python train.py --n_layer=8 --balance_bias=true --tie_embeddings=false
Below are experts of layer 4 (counted from 0) of a mixture-of-experts language model. Rows are named router (the router's row for the expert) and show model dimensions 64-127. Each number is 128 + 32 x the weight over its row's rms, rounded and kept within 0 to 255.
After each expert's rows: a language model's description of what the expert responds to. This comes from a sample of Wikipedia text that the model never trained on.

# expert 25
router [146 151  90 116 167 149 131 118  83 143 102 133 167 115  57 121 168  95 117 165 183 179 110 129 135  66 186 179 100 191 151 153  69 107  94 153 159 150  92 102 110 133 136 146 116 125  89  88 166 101 135 158 186 175 113  93 104 177 126 115 152  96 112 112]
Description: Pipe separators between filled cells of sports, music and election tables, plus markdown table divider rows like |---|---|.

# expert 31
router [105 107 145 102  81 185 162 136 126  82  86 143 117  66 107  78 203 165 106  76 142 194 127 115  54 147 126 127 125 197 119 140 119 137 115 149 173 108  84  78 167 165 111 168 158 100  93 115 174 129 140 171 130 132 154 133 111  94 171 119 170 110 128 136]
Description: Symbols and short labels inside tables and lists, e.g. No., (, ^{, country codes, score entries like 3–1, Review scores.

# expert 14
router [123 114 158  83 138 142 106 113 147  86 161 145 137 126  83 142 194 141 142 118 146 150 175 125 107 101 138 132 131 169 109 129 103 141 148 110 151 156  97  50 123 198 181 140 127 152  83  57 168  86  79 162 137 141 157 103 115 155 117 110 146 146 114 103]
Description: Periods and word pieces ending in a period that close sentences, e.g. "injuries.", plus clause openers like that, when, where.

# expert 4
router [135 103 105 104 127 163  93 133 123 103 120 159 145 106  82 133 128 163 146  97 181 145 111 160 125 111 111 110 134 172  79 152 127 103  85 110 143 171  66  90 173 134 154 148 133 112  50  95 151  80  99 143 121 189 116 140 116 132 170 156 156 139 101 112]
Description: Table cell separators and line-initial list dashes in structured text, also semicolons, e.g. stats-table pipes, dashes before list entries.

# expert 19
router [147 126 144  91 132 155 107 130  87  95 106 137 130 120  67 119 188 116 152 101 142 151 125  88 115 119 123 151 155 154 162 132  97 118 171 126 133 114 126  88 148 128 122 128 159 133 126 116 156  94 146 160 128 169 161 138 128  93 149 132 143 146 116  74]
Description: Single capital letters starting words, acronyms, or call signs, often at line or cell start, e.g. KCBS, UCA, ACA, EUMETSAT.

# expert 17
router [ 92  80 140 122  67 135  95 132 123 147 136 116 167  59 119  82 157 150  67 175 142 186 134  99  93 147 100 141  90 181 118 149  92 109 158 147 162  84  86  93 145 156 137 172  96 111 130 110 138 111  75 178 152 156 162 107 110 146 129  99 116 159 121  98]
Description: Capitalized words inside titles of films, shows, albums and books, e.g. Night, Show, Love, World in "The Amazing World of Gumball".

# expert 10
router [ 82 111 148 152 159 133 161 140 112  78  75 149 173 109 107  81 202 144 173  74 181 168 161 122 131 100 138 172 143 249 137 140 105 175 131 137 139 159  76  76 184 138 120  99 147 127 163 133 120 112 121 161 138 138 158 116 117  94 177  86 131 147  98 142]
Description: Line breaks ending paragraphs or list items, and wiki section heading markers such as ==Career==, ===, ==See also==.

# expert 5
router [ 84  80 144 148 144 137 131  93 110 103 105 157 150 110  84 130 174 179  95 115 167 165 157 109 109  49 142 161 105 132 139 111  80  99 129 129 106 127 115  85  90 140  83 128 142 149  75  80 116 125 149 183  99 152 149 115  90 107 148 125 172 123 143 106]
Description: Word pieces ending in a comma, plus bare commas and semicolons, closing items in lists of names, places or compounds, e.g. "hormone," "Linares,".

# expert 20
router [136 149 154  96 101 170 118 149 122 119 106 141 107 108  98 114 168 161 110 121 150 175 145 123 113 120 104  58 150 161 136 131 108 115 128 133 176 143  78 110 173 171 151 124 138 107 106 162 140  89 139 199 158 119 125 112  95 150 142 123 193 138 111 144]
Description: Final parts of proper names, such as Stadium, City, University, Racing, and Slavic or Germanic surname endings like -ić, -kov, -berg, -ski.

# expert 9
router [138  63 164 140 124 109 124 188 136 110 115 141 143  84 104 143 162 151 100 138 151 116 111 128  87 144 151  95 162 118 127 123  87 152  90 151 140 138  59  79 131 187 109 155 144 145  80  82 144  92 138 143 136 155 172 121  87 101 132 112 155 176 166 112]
Description: Auxiliary and copular verbs, not, adverbs before verbs, and the prepositions in and at after a subject noun, e.g. has, had, be, in.

# expert 21
router [160  88 143  97 152 133  77 163 109  82 105 128 174 102 136 106 191 104 138 119 163 173 114 124  87 137 119 107 125 190  71 132  81 113 165 138 139 131 126  98 114 130 133 120 165 124 138 144 138  72 147 170 114 164 184 120  52 121 134 148 223 143 167  94]
Description: First names of people, especially common English ones such as John, George, William, plus pieces of rarer personal names and surnames.

# expert 28
router [134  95 167 121  96 164 116 134  99 144 108 102 154 106  99 143 205 138 153  86 142 168 122 123 122 105 172  79 144 175 140 148 146 171 148 162 114  76  90 104 117 188 106 106 137 113 135  93 137  86 112 140  99 137 130 119 117 139 167 122 166 113 129 138]
Description: Geographic coordinate pieces, degree and minute marks, and measurement units in infobox lines, e.g. °, ″N, km, ft, (aged, ISBN.

# expert 11
router [140  98 146 112  91 171 164 129 106 161 132 151 169  64  97 103 147 116 123 121 146 164 115 113  70 119 171 107 117 184  95 134 110 107  97  91  95 112  84  90 159 128 150 138 120 157 106 116 104  89 128 160  89 201 148 143 116 140 139  87 144 120 103 146]
Description: Nouns for people and roles such as member, Minister, player, father, drummer, plus mid-word fragments like -er, -ch in longer words.

# expert 18
router [123 104 119 153 134 123 179  88 101 143 122 125 144  92  99 129 155 100 116 101 175 201 116 159 112  98 164 115 167 135  77 130  89 123 159 112 160 114  87  96 102 168 105 182 173 122  99  86 182 106 127 138 119 173 174 141 111 128 175 105 132 149 128 122]
Description: Number words and digits giving amounts, e.g. two, several, thousand, million, scores and statistics in tables, and closing quotation marks.

# expert 7
router [133  93 162 102 102 155  98 152 105  98 125 108 165  87 125 112 159  98 145 201 131 147 155 104 104 120 101 142 152 165 116 139 156 142 137 160 172 135 124 128 114 154 152 106 136  99 116 128 114  47 141 143 125 138 181 105 140 105 157 128 146  48 160 118]
Description: Pieces of Western surnames after a first name, and Latin genus or species names in taxonomy lists, e.g. Smith, Connors, -idae, -ensis.

# expert 16
router [115  93  87  89  94 133 132 157 126 116 104 166 135  96 100 138 124 133 148 139 186 148  99 134 150 112 147 170 127 178  59 125 115 139  93  88 146 195  95 121 205 145 156 166 164 151 118 128 162  69 171 176 164 148 157 124  83 152 139 121 140  58 137 150]
Description: Common nouns after articles or possessives in running prose, often followed by of or in, e.g. death, life, system, service, enrollment.

# expert 12
router [131  97 185 187  94 130 124 177 105 132 115 125 167 101 102 126 166 139  96 102 135 154 130 143 100 153  98  97 144 135 165 115  90 118  91 111 106 132  64  99 134 151  84 106 100 141  69 108 173  70  74 176 128 155 141 137 100 111 130 112 164 154 169 127]
Description: was/is right after a pronoun subject, on before dates, compass words North or South, and table pipes or infobox field labels.

# expert 23
router [129  43 170 123 123 192 106 139 117 111 104 134 112 101 135 116 205 184 109 109 147 162 158 105 132  97 117 120 139 104 120 175 115 111  80 137 147 140 102 118 103 172 151 167 154  98 110 112 135  67 142 156 111 125 135 133  68 132 152 107 150 122 117 149]
Description: The article a or an, modal verbs (would, can, may, will), and object pronouns like him or her, in narrative prose.

# expert 26
router [136 139 133 120 146 168 141 157  86  71 137 107 117 118 114  95 186 130 134 145 168 158 190 133  96 142 167  78 190 176 117 136 107 135 140  82 155 130  68 121 116 184 110 164 201 162 131 112 120 104 143 188 124 149 122  75  88 118 160  91 131 110 136 125]
Description: Sentence-initial or clause-initial subjects and relatives before a verb, e.g. he, they, it, who, which, This, and adverbs like also.

# expert 22
router [ 95 132 154 122 127 150 144 146  95 152  80 114 139 110  64 185 172 126 125 145 180 178 134 153  95  51 121 146 113 212 120 168 154 127 168 148 154 127 132  58 187 147 113 117 124 132 138  87  98 107 123 123 135 182 127 126  89 179 120 130 172 176 114  54]
Description: Numeric cells and percent signs in election results, climate and population tables, e.g. Votes, Turnout, %, 7.1, 100.0.

# expert 30
router [123  86 145 125  68 144 127 159 122  93 109 166  78  66 115 128 156 125 154 116 133 200  91  73  89 155  88 117 142 141  98 160 111 140  91 118 191 158  88  83 147 177 107 106 160 169 124 137 133  71 146 164 133 147 149 104 103 116 155 113 177 122 139 138]
Description: Pipe characters and line breaks that begin or end wiki table rows, plus by, this, that, same in prose.

# expert 2
router [101  73 151 122 129 189 184 100  92  80  94 143 108 119 102 124 177 154  88 140 149 183 158  80 100 105  91 132 137 167 100 145 138 102 108 136 151 165 120 105 116 130 155 116 165 134 131 107 135  74  95 148 150 153 103 143  99 176 146 158 152 138 111  98]
Description: The word "the" and possessive determiners (his, its, their, 's) opening a noun phrase, usually after of, in, to.

# expert 27
router [ 78  74 134  84  93 154 135 142  96 125 112 165 190  69  73 113 149 115 115 117 148 166 139 111 125 132 126 104 113 118 141 183 127  92 133 134 153 190 140 101 138 121 106 169 196 137 104 109 141 137 111 152 143 155 199  96 137 131 176 110 185 107 118 112]
Description: Month names and the in, during, of or after that open date phrases, e.g. in June 1966, in March 2021, plus table row pipes.

# expert 29
router [117 102 184 182  91 162 119 168 154 129 117 134  94 116  80 103 153 118  74 125 201 196 185  71  90  88 152  86 120 156 118 161 122 146 124 111 135 125 140  80 140 139 127 153 163 162 119 149 152 105 127 194 151 170 130  94  61 135 181  72 123  93 150 168]
Description: Main verbs and their endings after a subject, especially past tense (won, took, began, -ed), plus particles like out, up, down.

# expert 1
router [135  90 127 131 121 140 115 159 122  90 170 127 106  87 108 122 129 133 150 131 126 175 150 142 130 102 144  82 148 128 132 139 127  94 112 112 119 132  87  68 129 145 141 115 108 123 114  45 122 109  97 171 177 162 137 114  64 127 147 126 126 164 163 157]
Description: Word pieces inside South, East and Southeast Asian personal and place names, plus Thai script bytes, e.g. Jang, Yiyun, Chitra, Zayed.

# expert 24
router [114  87 118 117 117 150 130 126 116  98  92 123 113  72  70  61 174 106 124  93 197 186 151 124 104  80 110  98 149 125 128 164 132 158 103 143 119 153  83  57 131 184  97 150 165 154 134  80 174 126 131 160 172 179 142 105  85 124 166 148 134 154 151 114]
Description: Words after was, is, became or as that begin a predicate, such as a, such, well, known, larger, available.

# expert 13
router [118 144  88 141 116 191 123 109 102  98 149 152 108 101  83 109 166 118  88 155 147 147 118  76 115 128 154  98  66 154 109 154 114 179 127 172 172 128  72 107 125 151 133 120 115 144 103 123 131  92 151 146 176 199 171 144 148 145 138 129 152 118 116 138]
Description: Word pieces and accented letters in Spanish, French, Italian, Portuguese and Romanian names and phrases, e.g. Burgos, Guerre, José, de la.

# expert 6
router [128  69 160  83 101 173 140 126 126  78 155 111 128 106 106 138 131 160 128 160 161 169 149  97 104 106 123 137 104 161 171 174 138 118 101 167 126 137 138  60 140 185 100 117 196  91 127  99 161 132 135 141 145 132 139 102 128  97 199 102 154  91 123 140]
Description: Nationality and occupation words in short biographies and list entries after a or (born …), e.g. American, British, footballer, politician, Country:.

# expert 15
router [108 112  96 131 145 179 156 140 109  85  81 145 144 135  59 135 152 156 121 146 148 142 147 131 109 126 148  89 106 198  80  61  55 153 143 122 160 164  59 109 117 139 109 170 138  93 131  45 189  67  95 176  99 184 131 160 110 157 186 110 181 187 138 134]
Description: Opening pieces of longer words split into subwords, often after the or of, e.g. ele-phants, mon-opoly, requ-est, sen-ate.

# expert 0
router [130  75 161 133 119 111 190 165 183 113 153 138  95  63 122 119 199 146 116 152 144 170 151  71 118 157 134 111 124 197  81 160  51 133  94 108 141 134 105  92 109 157 147 120 117 122  67  93 163  51 144 139 161 164 165  90  77 158 139 132 152 147 141  93]
Description: Coordinating conjunctions and linking prepositions joining phrases in running prose, such as and, of, to, with, but, against.